Experts of a small language model: 8 layers.
Below are experts of layer 5 (counted from 0) of a mixture-of-experts language model. Rows are named router (the router's row for the expert), up (a neuron's input weights, with its number) and show model dimensions 0-159. Each number is 200 + 40 x the weight over its row's rms, rounded and kept within 0 to 999.
After each expert's rows: "gets" lists some tokens that make up at least twice as much of what it gets as of all text. This comes from a sample of Wikipedia text that the model never trained on. Tokens count by the router's weight.

# expert 25
router,226,213,272,90,186,205,182,198,176,227,288,171,180,220,171,180,122,218,148,146,230,192,249,157,272,178,230,219,257,221,286,223,220,173,251,176,249,259,194,224,256,198,249,192,120,208,251,226,161,157,205,178,218,187,165,195,215,193,133,222,223,211,189,140,204,212,273,233,205,274,224,114,188,231,205,180,218,137,238,154,160,181,198,240,148,202,187,196,193,165,230,187,211,217,278,232,170,136,145,176,210,156,187,194,273,254,222,162,283,222,209,161,216,253,205,227,238,202,230,216,131,125,248,135,191,193,198,116,189,207,170,200,176,163,198,171,216,165,222,231,245,208,174,164,240,187,184,210,147,220,224,272,211,265,186,274,206,121,258,216
up1,170,119,201,251,165,192,236,160,235,237,173,201,163,213,231,116,253,213,187,214,211,231,150,210,168,259,176,179,223,196,179,243,244,201,126,230,280,240,155,298,237,206,107,222,139,200,147,235,280,191,206,201,184,263,155,253,237,160,238,214,179,182,200,191,197,155,149,174,193,158,175,217,205,156,247,199,222,212,179,128,181,143,227,235,115,190,182,197,232,178,187,227,172,236,173,218,209,133,252,194,213,220,184,245,203,109,275,161,211,183,190,158,199,224,120,203,144,195,195,208,155,211,219,190,182,184,226,244,195,262,174,178,199,248,210,182,109,166,194,193,127,162,265,208,143,152,72,154,156,143,230,215,190,214,211,183,174,131,187,208
up2,153,180,182,269,249,181,235,176,161,172,200,152,171,233,164,203,217,183,105,161,209,141,193,234,208,203,148,200,139,178,230,203,141,191,193,203,190,166,162,194,182,160,277,307,199,211,213,184,193,251,170,238,282,167,181,175,183,275,109,195,166,224,196,134,222,156,203,113,218,246,204,227,236,204,163,167,190,227,103,211,211,158,172,217,110,139,196,194,191,219,178,209,220,220,193,232,235,186,200,217,250,237,168,156,228,169,192,225,130,241,254,150,129,165,231,201,182,190,204,225,110,215,217,248,214,127,193,207,175,251,189,243,290,98,226,199,227,195,188,158,265,192,274,210,198,241,172,257,213,209,237,155,202,173,208,184,161,207,109,155
gets: ")", " ", " —", " –", "\"", " Stadium"

# expert 24
router,161,135,114,225,220,192,230,151,180,200,242,165,198,166,225,236,162,155,263,164,205,224,188,242,154,196,168,184,240,185,253,158,294,185,239,157,195,188,205,185,144,196,206,238,204,161,126,163,284,211,142,209,199,207,208,202,226,257,227,203,183,155,263,203,245,228,144,180,185,193,194,184,190,279,260,233,133,197,101,235,210,233,205,277,272,205,274,184,254,204,185,251,157,162,188,174,228,263,238,160,272,215,193,185,277,203,248,198,170,264,256,191,199,148,179,179,202,215,192,216,178,172,174,144,209,259,208,234,270,154,148,234,273,215,169,228,219,114,239,221,152,131,195,141,169,224,183,159,238,259,175,122,171,168,238,191,200,227,187,212
up0,203,216,207,165,231,177,127,180,175,154,212,229,207,180,183,108,182,224,222,218,156,219,224,232,219,119,166,205,135,148,239,199,175,230,211,189,226,151,170,182,167,174,152,184,246,226,249,213,87,231,208,220,165,187,163,200,118,200,190,217,217,124,143,241,194,231,181,212,162,215,285,212,172,141,150,225,203,137,167,193,215,185,159,180,220,228,143,169,164,207,181,177,152,237,183,224,220,232,220,139,134,202,136,202,241,78,215,199,133,130,162,202,261,196,194,202,181,191,179,181,179,235,154,220,205,222,139,180,130,174,164,223,290,224,250,176,211,159,157,219,192,202,254,218,171,218,200,245,265,273,237,173,183,117,304,202,200,107,193,206
up1,196,186,186,220,169,117,152,239,192,135,235,168,246,220,226,190,276,172,187,145,206,174,213,165,210,162,209,162,180,134,193,177,167,165,164,254,223,202,224,227,255,224,180,263,224,205,248,220,239,197,178,156,167,193,197,253,276,223,186,156,233,163,250,126,213,116,216,267,255,185,158,224,229,182,132,213,253,244,183,134,255,183,145,201,186,233,109,178,224,176,211,199,167,246,159,170,215,168,165,233,170,192,136,218,162,277,148,185,166,283,112,124,258,167,136,205,183,153,174,166,218,202,179,123,235,219,216,205,136,113,223,190,199,273,242,220,212,190,205,183,177,157,224,148,139,141,185,183,187,222,219,267,241,193,256,234,183,229,156,206
gets: " H", " K", " S", " G", " L", " W"

# expert 18
router,136,215,218,147,186,180,243,180,156,227,204,292,166,220,233,264,235,207,176,209,251,257,196,249,170,218,223,184,236,260,222,216,174,198,159,202,116,194,234,149,202,190,185,237,224,250,213,294,205,159,183,151,210,217,225,182,199,151,181,250,191,214,188,228,162,269,217,129,281,175,181,212,167,181,217,96,215,223,204,146,197,204,176,108,257,182,171,165,185,200,276,253,177,146,254,213,197,237,189,253,162,130,212,208,168,251,204,291,230,148,171,138,156,215,155,229,173,194,212,240,169,161,171,257,185,140,191,132,210,233,175,227,205,115,186,156,197,192,260,199,139,193,191,131,224,220,173,193,231,154,239,305,245,200,161,239,215,188,134,185
up0,211,205,192,171,163,150,208,184,233,146,218,209,245,172,237,238,162,198,179,182,136,186,214,206,203,152,205,162,210,187,190,288,267,146,146,164,185,130,240,222,293,177,171,203,182,240,225,205,164,157,200,148,234,208,244,182,112,157,230,157,183,232,298,200,152,222,146,174,186,200,260,178,176,297,252,191,183,183,175,224,199,250,226,236,176,210,185,243,221,197,119,129,198,204,203,159,275,229,210,156,205,158,182,108,215,242,161,168,194,209,177,161,178,259,192,183,211,247,171,256,166,163,191,183,194,182,69,194,211,198,210,139,202,178,167,219,196,238,210,295,267,221,145,184,241,193,160,246,202,259,122,151,209,188,166,261,152,149,142,197
up1,227,163,217,288,172,204,167,247,158,183,198,224,189,233,222,282,167,217,194,196,178,232,221,151,304,180,118,215,180,149,236,224,166,237,117,166,187,238,172,206,176,192,134,216,109,125,266,237,177,211,228,241,185,226,181,193,186,204,182,177,147,232,248,211,153,116,139,201,221,198,211,187,236,164,172,253,160,210,173,172,189,231,178,169,244,234,170,192,177,207,270,162,120,187,180,206,243,164,126,221,176,230,205,183,224,149,169,213,186,210,220,153,130,141,168,148,139,305,240,138,249,172,179,151,148,169,206,232,234,190,270,211,143,166,211,200,193,212,237,209,171,283,180,204,177,239,194,230,123,168,201,157,236,111,242,182,196,155,239,216
gets: " the", " a", " in", " his", "ing", " to"

# expert 10
router,150,179,168,154,137,172,293,132,246,191,176,196,248,221,183,162,218,262,215,160,269,248,255,207,270,146,189,194,211,268,222,176,219,235,166,186,234,198,197,249,187,124,180,168,187,223,202,168,117,203,238,143,153,182,148,264,221,155,178,195,166,212,183,171,222,154,187,218,133,212,175,218,156,162,228,186,204,248,240,259,147,177,170,124,162,178,211,190,133,222,171,181,187,209,175,204,198,236,237,180,201,283,163,251,243,157,223,217,225,197,238,172,239,145,175,195,220,205,279,240,166,231,243,235,213,156,193,224,232,90,296,198,274,108,162,217,192,198,220,225,125,233,237,156,248,189,177,175,146,279,187,254,233,211,170,198,147,168,193,211
up1,233,201,174,210,193,212,155,244,194,211,181,166,189,165,148,262,229,186,193,115,181,251,164,195,193,237,188,250,167,190,216,205,120,165,203,196,187,187,200,242,251,226,215,158,127,217,205,141,92,189,182,226,190,208,182,131,200,239,103,221,146,168,243,202,201,147,234,187,174,250,222,139,118,240,186,264,206,200,208,125,189,132,165,146,277,186,182,239,184,189,139,180,223,189,219,132,125,278,243,201,245,155,132,165,226,175,131,262,224,142,195,175,193,218,219,236,216,202,218,215,168,170,142,251,198,227,251,243,210,180,196,241,165,169,199,220,205,177,226,217,139,296,116,205,212,237,240,147,172,221,233,209,205,145,197,313,177,194,199,166
up2,127,205,209,201,193,159,208,235,147,178,213,205,188,188,320,245,261,127,202,172,202,226,230,194,159,194,210,198,152,195,261,243,179,114,188,219,171,213,276,122,149,201,184,165,111,236,234,159,156,188,142,177,111,239,191,189,152,234,223,179,162,220,205,156,156,216,207,155,199,250,190,150,138,224,226,200,243,217,204,270,191,147,196,184,182,169,211,185,164,152,192,167,250,231,161,179,145,237,240,99,175,208,179,191,183,258,152,229,247,123,200,231,178,252,117,165,190,162,155,232,163,236,212,240,176,183,218,121,212,138,248,206,197,185,181,184,184,147,216,231,226,196,202,214,216,145,233,203,214,248,150,203,172,155,187,199,215,167,176,56
gets: "|", " |", "-", " ", ";", " 10"

# expert 7
router,219,237,152,184,260,238,140,201,208,204,171,163,219,230,142,206,194,185,196,200,116,233,221,232,152,198,183,207,219,182,193,225,202,186,271,209,239,293,240,166,211,138,240,214,227,194,260,249,144,203,284,233,183,241,270,137,102,255,137,136,235,175,151,140,193,215,206,197,221,165,160,201,146,253,181,270,174,225,282,228,232,137,233,211,183,229,196,187,252,174,208,231,217,166,187,208,140,175,155,183,219,134,213,204,251,253,166,210,163,173,112,135,266,292,220,233,215,199,206,138,215,179,240,195,134,191,215,130,187,149,193,141,190,204,171,223,125,223,167,248,183,184,198,286,221,251,205,259,255,241,180,218,181,187,217,201,207,218,153,224
up0,191,185,159,105,230,173,194,200,168,182,135,252,216,189,212,208,235,154,177,225,140,131,126,234,163,185,219,160,225,231,143,140,235,199,169,205,186,182,187,262,105,142,198,220,156,139,185,204,222,191,183,212,182,232,196,215,165,215,147,216,165,198,172,238,208,153,227,171,212,181,171,171,184,232,190,238,167,192,295,272,151,194,206,162,202,216,187,142,126,221,188,221,142,232,210,189,200,163,160,133,151,198,198,268,187,239,268,176,158,158,158,156,203,198,199,159,220,229,224,123,254,145,123,217,148,204,131,224,235,156,181,81,150,188,189,243,141,163,252,195,154,192,267,158,216,214,104,240,187,213,209,216,202,118,204,250,148,215,142,181
up1,181,195,211,162,234,157,149,250,172,183,193,246,131,255,186,247,166,205,255,179,185,214,231,159,153,188,207,200,189,123,318,112,158,152,222,195,175,225,168,139,141,224,170,211,196,182,167,215,186,244,176,213,234,214,234,250,191,193,259,171,219,202,241,191,228,213,192,162,104,258,161,180,170,285,283,220,181,176,176,194,224,168,170,176,210,216,158,262,186,186,225,185,198,148,217,189,149,163,218,228,174,148,178,284,186,294,216,152,216,167,106,182,193,236,256,219,199,164,173,176,118,197,218,249,209,146,186,160,203,209,176,283,241,197,226,215,215,305,178,270,303,208,176,179,173,164,219,249,213,138,234,183,188,170,181,204,173,238,209,142
gets: ",", "s,", "e,", "),", "a,", "y,"

# expert 27
router,249,160,211,177,251,228,183,195,222,169,160,199,174,240,215,223,167,147,181,171,225,123,195,141,228,140,194,178,168,226,162,183,218,125,239,199,253,242,204,198,197,177,215,266,283,171,178,271,169,144,178,221,173,142,226,128,196,187,198,218,209,221,155,204,187,242,266,200,240,215,148,236,117,178,189,133,143,143,249,220,185,251,138,254,154,164,242,220,244,227,246,205,250,165,196,195,150,303,261,247,238,228,248,228,106,157,217,182,198,123,216,162,136,226,125,149,193,194,240,192,181,139,182,258,203,224,196,172,161,211,155,157,199,243,209,155,172,161,139,162,257,229,221,268,210,168,244,218,242,228,194,191,177,270,234,222,164,240,242,240
up0,199,249,202,237,202,178,132,187,231,248,200,193,179,264,171,190,134,212,207,229,161,200,188,178,171,204,182,159,216,200,192,256,141,267,188,171,141,242,200,196,208,267,229,186,232,193,227,205,218,110,110,143,213,203,230,146,177,150,197,212,231,250,167,137,266,146,172,185,204,212,159,178,146,171,156,231,149,169,194,163,160,256,203,148,177,212,189,195,216,193,191,272,236,198,170,246,272,188,149,156,234,152,179,246,161,204,256,107,163,198,228,163,218,205,193,182,212,280,192,163,264,225,202,144,200,217,179,279,163,222,143,78,210,264,204,192,245,216,238,176,205,123,225,186,140,196,200,209,181,262,124,204,235,103,146,172,267,172,170,231
up1,260,217,175,174,170,228,198,177,268,168,257,226,193,207,167,143,191,261,154,275,212,158,237,238,172,141,215,207,238,230,148,249,186,142,201,253,123,195,191,221,230,183,136,188,166,65,207,164,143,229,142,161,251,224,221,252,151,205,204,226,189,257,179,168,250,162,165,237,230,216,178,224,173,218,238,202,186,200,214,251,232,195,250,209,163,219,176,237,208,145,220,278,149,228,226,236,191,241,209,178,259,225,191,194,163,162,194,189,212,269,285,206,153,204,211,145,207,170,246,162,187,204,237,272,128,222,215,166,294,184,250,251,154,226,278,211,210,196,212,149,175,259,231,192,83,154,179,126,186,246,187,209,196,229,146,212,233,213,198,235
gets: " to", " is", " of", " not", "\\", " for"

# expert 15
router,231,216,237,197,211,224,120,233,168,208,172,175,247,201,161,177,205,310,124,185,197,197,139,237,243,179,284,239,162,165,247,152,213,231,211,185,230,189,191,166,234,170,202,167,245,206,222,279,189,176,114,159,187,147,213,192,150,240,174,187,223,179,108,210,163,173,206,282,143,202,249,192,225,221,237,258,187,131,222,264,133,177,254,222,203,235,217,264,226,160,282,242,215,213,203,218,178,157,215,236,206,193,248,188,290,270,168,221,136,198,177,165,220,245,183,213,182,256,149,205,226,184,253,203,94,214,152,172,233,201,127,165,141,181,201,204,186,245,175,225,227,170,233,175,203,199,177,205,271,238,114,166,201,220,271,263,197,198,182,235
up0,251,162,203,166,188,211,191,186,174,204,210,207,144,208,178,194,166,253,198,153,146,186,203,140,177,129,173,179,204,183,219,225,141,192,176,152,231,153,135,262,168,188,145,143,229,176,218,198,200,181,120,207,223,255,235,167,151,327,219,179,144,155,183,161,149,136,181,229,112,259,245,193,190,264,147,177,178,181,175,181,193,188,156,223,134,224,147,249,237,185,173,153,221,176,123,189,172,251,185,200,163,254,210,134,205,212,238,183,202,223,169,144,272,169,156,195,173,203,165,202,176,128,202,230,168,219,149,200,175,188,298,242,176,222,189,173,206,220,240,188,152,207,226,282,175,175,84,263,169,271,196,164,154,187,250,189,270,198,250,196
up1,183,233,177,282,199,265,190,208,169,180,235,264,172,220,189,224,236,166,127,69,233,222,121,169,179,187,232,166,210,190,180,213,236,199,177,208,206,205,157,151,192,167,122,131,240,211,156,210,191,138,155,133,164,172,359,178,144,276,202,235,193,216,168,219,189,202,185,169,214,207,218,144,275,195,229,191,182,260,143,197,150,165,148,162,246,183,248,214,223,197,243,187,135,187,185,172,220,231,176,171,194,239,235,182,206,157,203,113,250,156,222,139,257,150,210,201,157,220,205,191,200,116,196,199,165,220,192,182,162,177,233,142,184,171,190,199,151,198,240,175,168,145,161,149,159,237,158,174,170,208,187,114,144,213,197,149,238,186,238,175
gets: ".", "\n", "s.", "es.", ").", "a."

# expert 1
router,200,200,256,181,202,155,234,204,173,185,231,166,236,155,205,253,164,240,176,193,221,187,226,157,224,183,164,240,162,247,194,244,168,224,167,201,196,203,228,193,178,147,180,156,223,247,168,197,282,215,270,172,233,209,189,131,218,190,154,280,184,173,255,149,237,164,161,148,125,216,218,174,170,173,245,186,220,169,265,193,184,168,168,152,201,239,223,163,186,186,295,247,249,193,239,212,236,205,148,244,157,100,195,245,180,184,308,252,99,108,237,164,232,246,261,154,232,248,224,194,189,166,236,206,191,145,154,189,189,242,244,179,183,157,186,176,260,141,227,170,210,246,211,116,193,192,166,188,260,318,198,193,211,220,174,190,253,149,185,235
up1,152,224,192,106,215,190,190,186,220,200,114,212,128,224,335,222,219,255,187,130,167,201,209,255,242,202,261,183,282,239,196,268,252,224,209,209,190,217,215,244,211,169,274,186,209,204,172,221,200,172,249,212,139,223,165,219,167,177,209,227,209,241,242,212,231,214,213,193,234,254,155,174,205,305,174,188,266,232,212,225,196,131,146,146,186,199,188,147,227,195,204,192,240,206,219,179,275,261,146,244,250,183,233,203,168,169,194,181,193,244,199,240,196,190,206,175,242,211,216,211,164,166,172,245,192,113,181,260,121,222,206,185,184,272,250,118,212,158,212,212,162,158,152,250,161,290,208,159,206,275,221,231,103,180,202,227,177,177,242,207
up2,193,251,248,168,173,227,206,249,263,212,146,206,176,203,206,228,114,131,205,170,189,225,151,180,201,284,178,229,164,160,173,204,170,300,206,198,213,144,218,245,238,197,235,156,137,172,174,117,202,187,293,178,205,145,302,185,180,235,136,218,177,207,251,113,203,190,188,215,213,221,187,209,138,189,143,204,226,221,303,253,196,209,260,292,179,142,221,163,157,194,177,158,152,188,159,165,183,94,196,190,184,165,145,188,194,223,160,187,281,163,292,221,249,255,194,206,153,135,218,192,251,209,211,216,190,214,233,184,162,200,143,187,244,218,226,167,214,227,201,200,205,188,214,187,202,214,244,175,197,195,219,129,232,216,157,147,129,218,216,144
gets: " |", " ", " 0", ";", " —", " 1"

# expert 29
router,174,202,181,224,182,154,196,206,179,190,236,181,192,131,246,197,171,160,242,195,117,193,266,220,163,148,154,171,174,212,222,117,208,214,282,183,271,171,184,140,209,182,238,214,161,187,302,240,262,165,271,223,242,199,147,200,145,180,178,154,177,166,215,227,241,195,213,218,162,198,187,153,232,240,155,148,117,201,204,262,192,128,223,161,201,220,193,164,155,169,240,199,131,228,196,256,234,243,178,187,200,315,234,174,206,170,187,181,169,133,193,212,197,162,213,138,229,134,176,211,172,208,296,145,137,216,157,191,212,207,216,242,212,215,174,245,213,183,203,301,175,209,241,249,165,185,181,217,275,275,158,225,242,244,227,278,180,253,212,161
up0,183,175,234,157,245,212,197,214,227,175,197,152,189,231,213,202,137,192,96,212,206,221,210,212,220,172,145,176,239,236,200,232,223,220,151,244,183,210,187,182,154,161,188,243,225,150,124,203,206,220,234,166,172,196,175,207,188,246,174,214,170,231,238,314,89,203,152,92,181,190,169,195,110,240,149,267,135,123,210,162,262,210,183,174,234,145,202,195,213,199,235,252,162,218,191,193,191,177,158,217,186,256,133,126,219,212,244,157,130,289,196,259,238,190,147,219,173,175,189,161,182,237,182,176,237,169,240,271,219,167,229,249,251,165,212,226,176,200,216,214,213,168,196,155,239,288,155,237,196,250,151,223,128,224,147,242,215,148,196,131
up1,245,191,184,206,163,214,233,191,188,210,212,179,200,228,221,194,172,251,212,186,222,206,217,225,159,140,138,171,181,195,156,231,202,235,155,265,152,264,247,174,167,197,141,209,194,116,182,209,134,148,264,180,296,168,204,201,169,160,194,161,150,214,209,199,256,187,174,275,170,227,141,178,191,107,208,114,193,205,198,193,189,191,135,252,194,165,210,166,192,185,184,167,191,227,169,183,256,186,143,177,158,227,143,184,157,196,192,255,232,186,223,324,242,140,100,193,139,176,177,151,138,209,178,257,157,138,249,281,254,220,172,191,212,255,208,248,145,176,175,234,168,156,160,168,259,265,273,163,190,271,226,144,197,175,168,180,232,212,183,179
gets: ":", "-", " in", " |", " of", " de"

# expert 5
router,173,121,209,209,213,190,196,199,97,212,231,207,135,206,224,274,196,203,214,164,165,235,188,168,135,218,277,265,166,120,226,204,174,172,157,179,212,126,143,242,202,229,168,201,138,154,183,192,217,193,149,225,270,171,163,233,229,290,207,247,216,200,172,195,188,195,184,186,192,174,161,201,182,172,272,184,166,274,120,144,240,231,144,240,194,210,240,134,256,216,150,171,244,213,276,207,206,212,240,154,176,228,215,174,239,213,237,188,159,236,250,203,217,221,224,167,302,219,182,167,173,232,142,245,229,196,219,209,172,187,210,220,283,243,241,265,189,175,206,198,139,120,275,147,188,182,219,224,215,211,261,101,229,221,152,193,221,162,252,163
up1,196,231,197,127,224,203,138,242,168,190,213,155,222,206,131,260,115,252,160,198,178,241,195,202,175,242,196,223,90,215,222,159,165,193,185,157,243,167,175,203,188,206,232,220,130,131,186,264,191,159,212,170,238,197,225,206,150,192,154,174,178,214,199,229,232,146,176,252,194,300,187,200,175,138,189,215,181,195,186,164,174,242,180,149,234,173,144,250,171,195,242,173,162,135,235,220,169,230,180,207,113,194,143,120,194,186,219,247,245,236,253,200,147,122,186,248,180,135,136,107,188,198,190,115,246,128,279,208,162,191,168,223,233,193,110,175,195,216,226,205,150,154,190,107,244,176,206,195,165,168,246,213,190,167,223,204,185,176,148,186
up2,169,161,177,190,245,163,151,157,205,182,144,165,220,154,136,180,209,211,201,225,233,188,145,175,196,175,207,268,211,139,225,146,250,163,164,193,181,155,165,196,156,199,111,204,238,215,232,172,148,191,258,218,249,147,165,221,216,256,181,221,203,64,236,216,202,194,202,178,156,190,149,85,203,166,242,233,178,165,143,183,167,185,198,156,198,193,172,179,222,157,195,124,196,181,122,243,176,145,171,124,216,203,169,156,160,199,182,123,207,155,140,187,193,78,170,189,165,191,187,159,147,178,208,217,137,186,228,275,140,159,248,170,213,203,127,151,164,168,148,224,149,163,236,199,165,262,193,216,206,154,188,163,147,148,244,177,176,235,187,198
gets: " h", " f", " t", " s", " g", " m"

# expert 2
router,217,222,148,222,225,216,180,148,158,178,146,153,186,226,110,286,235,157,147,219,174,230,158,227,139,170,178,243,225,227,215,223,200,229,211,202,249,254,239,160,237,183,235,267,154,132,194,227,208,241,224,140,208,234,201,153,141,222,187,177,225,159,198,147,168,193,176,249,196,161,180,228,188,178,169,260,178,210,172,209,212,188,213,198,158,287,132,170,188,170,235,257,253,114,281,202,131,149,261,188,234,202,247,219,160,279,181,206,167,239,103,143,265,214,213,213,281,243,186,202,201,219,237,215,258,284,233,105,224,154,169,178,224,197,186,192,154,169,223,220,205,183,208,226,246,141,248,201,217,248,197,143,173,159,236,234,277,235,198,223
up0,189,151,190,123,186,239,148,239,241,180,222,188,178,211,161,205,175,190,192,165,163,161,191,235,100,161,234,150,142,194,185,165,230,148,193,139,168,250,96,173,122,180,238,148,191,171,169,244,173,192,234,175,187,189,208,180,208,170,142,169,150,181,121,170,232,207,200,227,192,206,166,183,218,214,250,150,216,159,209,198,172,294,193,201,167,224,188,141,114,209,167,216,175,193,197,199,180,216,248,186,218,186,165,179,249,201,199,227,247,230,149,195,295,266,209,239,189,215,224,237,226,225,238,266,273,222,289,239,207,199,160,156,174,198,160,165,129,191,202,191,130,235,231,182,258,163,194,181,278,282,211,101,144,219,126,143,223,259,160,176
up1,214,131,219,163,167,232,167,173,213,194,198,91,217,217,219,205,164,173,228,208,156,201,201,187,259,194,172,171,199,159,174,206,207,144,196,215,157,236,277,162,216,170,212,187,144,146,220,193,202,185,218,142,163,215,140,129,180,215,171,155,176,170,229,187,226,177,89,180,180,212,248,189,167,200,162,238,143,161,241,133,178,133,229,192,204,130,181,174,129,235,178,161,213,156,255,224,231,186,124,186,191,207,243,159,148,215,187,217,227,176,239,238,162,263,183,259,178,198,212,190,228,184,151,229,183,218,226,162,255,160,208,124,230,155,203,212,115,167,174,79,142,227,176,307,180,113,261,265,216,240,203,157,182,185,183,232,191,165,292,223
gets: " and", ",", " or", "s,", " but", "e,"

# expert 30
router,144,205,163,220,196,201,205,200,229,116,207,204,237,191,261,219,194,197,173,191,219,223,189,193,209,289,149,196,161,123,233,205,259,221,271,168,194,218,188,176,160,221,171,169,234,180,188,209,312,140,190,203,140,240,173,200,177,233,151,252,200,145,281,235,257,180,210,150,196,213,226,214,179,263,211,227,194,179,118,227,217,231,270,237,270,138,218,178,193,225,222,240,204,246,103,178,262,228,146,180,212,167,222,131,226,212,167,157,164,260,158,238,138,119,217,162,150,184,221,193,198,138,204,171,221,239,187,245,235,191,158,179,154,191,176,231,159,147,262,222,154,182,204,195,132,214,244,145,165,249,198,262,125,248,250,151,239,263,158,236
up0,186,207,174,220,195,203,300,208,185,100,248,154,206,205,240,307,171,157,182,226,283,187,219,227,223,158,204,242,175,216,210,148,150,169,164,152,211,211,179,197,229,234,145,177,241,235,139,129,252,297,139,180,200,241,172,219,165,204,193,180,228,176,184,194,211,186,187,282,159,174,212,218,226,196,254,188,189,192,134,186,191,220,158,193,199,224,170,196,163,219,231,228,153,155,217,162,190,151,196,193,222,150,189,273,194,232,200,247,176,153,174,186,149,186,115,117,189,221,183,205,174,236,193,271,129,217,252,194,212,130,141,165,189,241,299,214,129,151,204,216,204,266,161,168,112,144,224,183,152,224,165,251,152,199,191,160,259,168,265,215
up1,192,176,172,209,234,211,194,184,132,149,215,181,214,159,213,196,127,193,199,270,133,174,180,221,183,183,219,222,205,181,246,213,182,251,250,223,162,283,124,204,193,148,224,212,142,212,170,292,208,219,232,270,98,242,173,153,172,104,162,250,198,292,231,186,147,162,149,127,217,228,159,180,141,156,242,239,188,215,192,187,237,171,240,158,268,244,152,197,179,204,252,187,139,171,133,227,193,222,201,217,237,161,181,135,212,157,150,125,173,239,199,188,212,228,225,154,212,198,213,196,236,164,155,246,221,204,204,165,199,231,231,226,229,161,132,199,122,162,215,169,182,218,185,284,111,112,206,203,188,191,199,228,162,147,166,213,267,181,154,222
gets: " V", " M", " I", " Al", " An", "'"

# expert 11
router,152,273,218,143,213,217,228,140,156,183,182,267,217,181,200,176,165,218,233,176,263,227,215,213,184,172,152,129,189,224,213,198,218,205,180,204,183,225,262,196,288,198,166,227,147,239,160,234,157,166,169,219,235,195,262,178,223,139,210,231,157,175,227,187,168,262,240,129,208,178,246,172,148,153,168,238,233,173,228,154,252,145,253,195,288,177,246,207,188,180,173,112,166,219,161,290,162,263,178,198,217,207,213,229,208,190,235,128,279,143,241,264,160,202,169,185,148,238,250,270,255,129,172,154,191,174,222,192,289,154,176,221,184,223,197,123,229,226,200,255,220,174,150,219,231,112,160,179,205,254,209,213,153,133,178,165,220,222,192,163
up1,157,198,221,229,179,134,257,223,144,212,154,228,195,237,212,266,179,163,158,158,193,207,192,199,151,220,219,92,164,150,134,175,152,249,182,181,270,174,284,229,168,202,97,153,199,196,234,241,215,215,185,156,208,225,218,196,244,214,182,142,176,188,167,110,221,190,224,216,188,157,212,182,196,220,152,188,262,70,235,185,170,139,191,177,108,261,222,159,210,211,186,243,224,184,172,163,205,184,194,179,198,126,184,202,191,153,294,147,224,269,152,142,216,159,154,242,132,150,198,175,196,170,150,198,206,211,105,136,191,157,180,165,184,175,218,239,182,154,271,194,206,175,194,169,190,210,180,208,195,171,168,191,231,223,237,175,265,262,256,191
up2,107,110,145,212,210,174,226,273,165,254,241,226,129,236,226,239,192,268,232,174,293,153,214,202,151,195,152,192,202,232,205,170,232,185,203,147,174,213,228,208,232,221,146,191,121,189,185,184,186,155,279,169,267,199,243,162,213,236,225,214,160,229,192,188,218,221,194,197,249,228,169,176,206,229,264,189,231,209,201,274,219,246,110,148,215,255,265,202,208,209,122,156,264,219,282,181,257,255,171,113,240,223,285,137,158,226,180,167,219,235,219,173,168,210,186,206,233,253,158,209,183,243,201,197,200,199,166,188,172,228,181,166,215,163,252,139,144,255,204,205,226,164,206,177,173,255,194,162,206,183,217,78,178,166,206,197,246,192,257,176
gets: " the", " of", " National", " a", " The", "'s"

# expert 31
router,145,186,243,125,153,180,182,274,203,207,147,250,165,198,179,237,200,223,155,211,158,181,180,207,146,225,267,224,202,277,226,185,199,178,300,191,122,199,187,196,229,233,229,228,204,243,272,139,260,171,199,199,239,267,164,184,214,236,148,224,172,207,197,107,180,232,186,167,153,190,267,231,141,158,206,198,204,233,235,191,157,182,226,201,232,143,157,159,158,198,305,181,166,236,163,161,175,217,147,197,153,173,249,226,211,191,238,221,298,182,266,168,220,249,192,246,209,193,182,129,209,185,125,201,160,185,199,166,257,221,198,224,178,173,252,277,191,225,207,278,168,215,243,171,248,213,260,224,152,146,137,131,206,158,211,145,244,200,188,136
up0,212,176,183,172,169,206,174,220,176,152,253,199,205,185,187,107,231,233,233,200,110,143,139,224,146,234,185,225,238,165,232,167,198,132,130,138,183,183,256,176,227,193,154,141,205,129,226,219,218,218,178,234,219,291,312,173,167,137,235,247,154,161,228,176,223,189,136,188,226,234,250,197,227,185,162,231,178,161,179,195,199,243,224,124,140,155,194,200,150,126,236,210,106,157,161,164,191,183,233,174,207,202,221,218,160,224,173,164,201,177,171,284,170,185,194,218,204,209,214,157,169,194,303,261,155,182,170,210,259,116,197,162,199,204,250,288,212,295,219,201,209,135,252,165,210,199,195,185,187,211,219,214,242,187,174,212,193,228,234,124
up1,197,224,223,215,208,135,127,152,105,208,115,125,234,207,220,152,149,218,188,136,181,176,216,171,193,278,119,172,237,249,194,174,152,224,209,272,200,169,189,203,202,161,181,204,144,159,178,207,178,123,255,227,198,212,137,161,169,205,232,217,164,264,181,222,194,184,222,184,248,194,198,162,169,198,248,175,228,140,224,219,113,211,231,126,201,129,195,173,217,185,208,227,128,213,208,213,171,149,260,105,199,194,136,195,189,206,196,208,237,131,213,153,194,241,235,124,210,134,72,178,169,162,219,185,180,105,216,217,174,204,142,198,161,176,188,170,181,263,208,163,192,166,193,166,171,175,172,174,171,164,210,157,134,168,230,225,192,177,169,128
gets: " the", " Army", " Air", " a", " Marine", " air"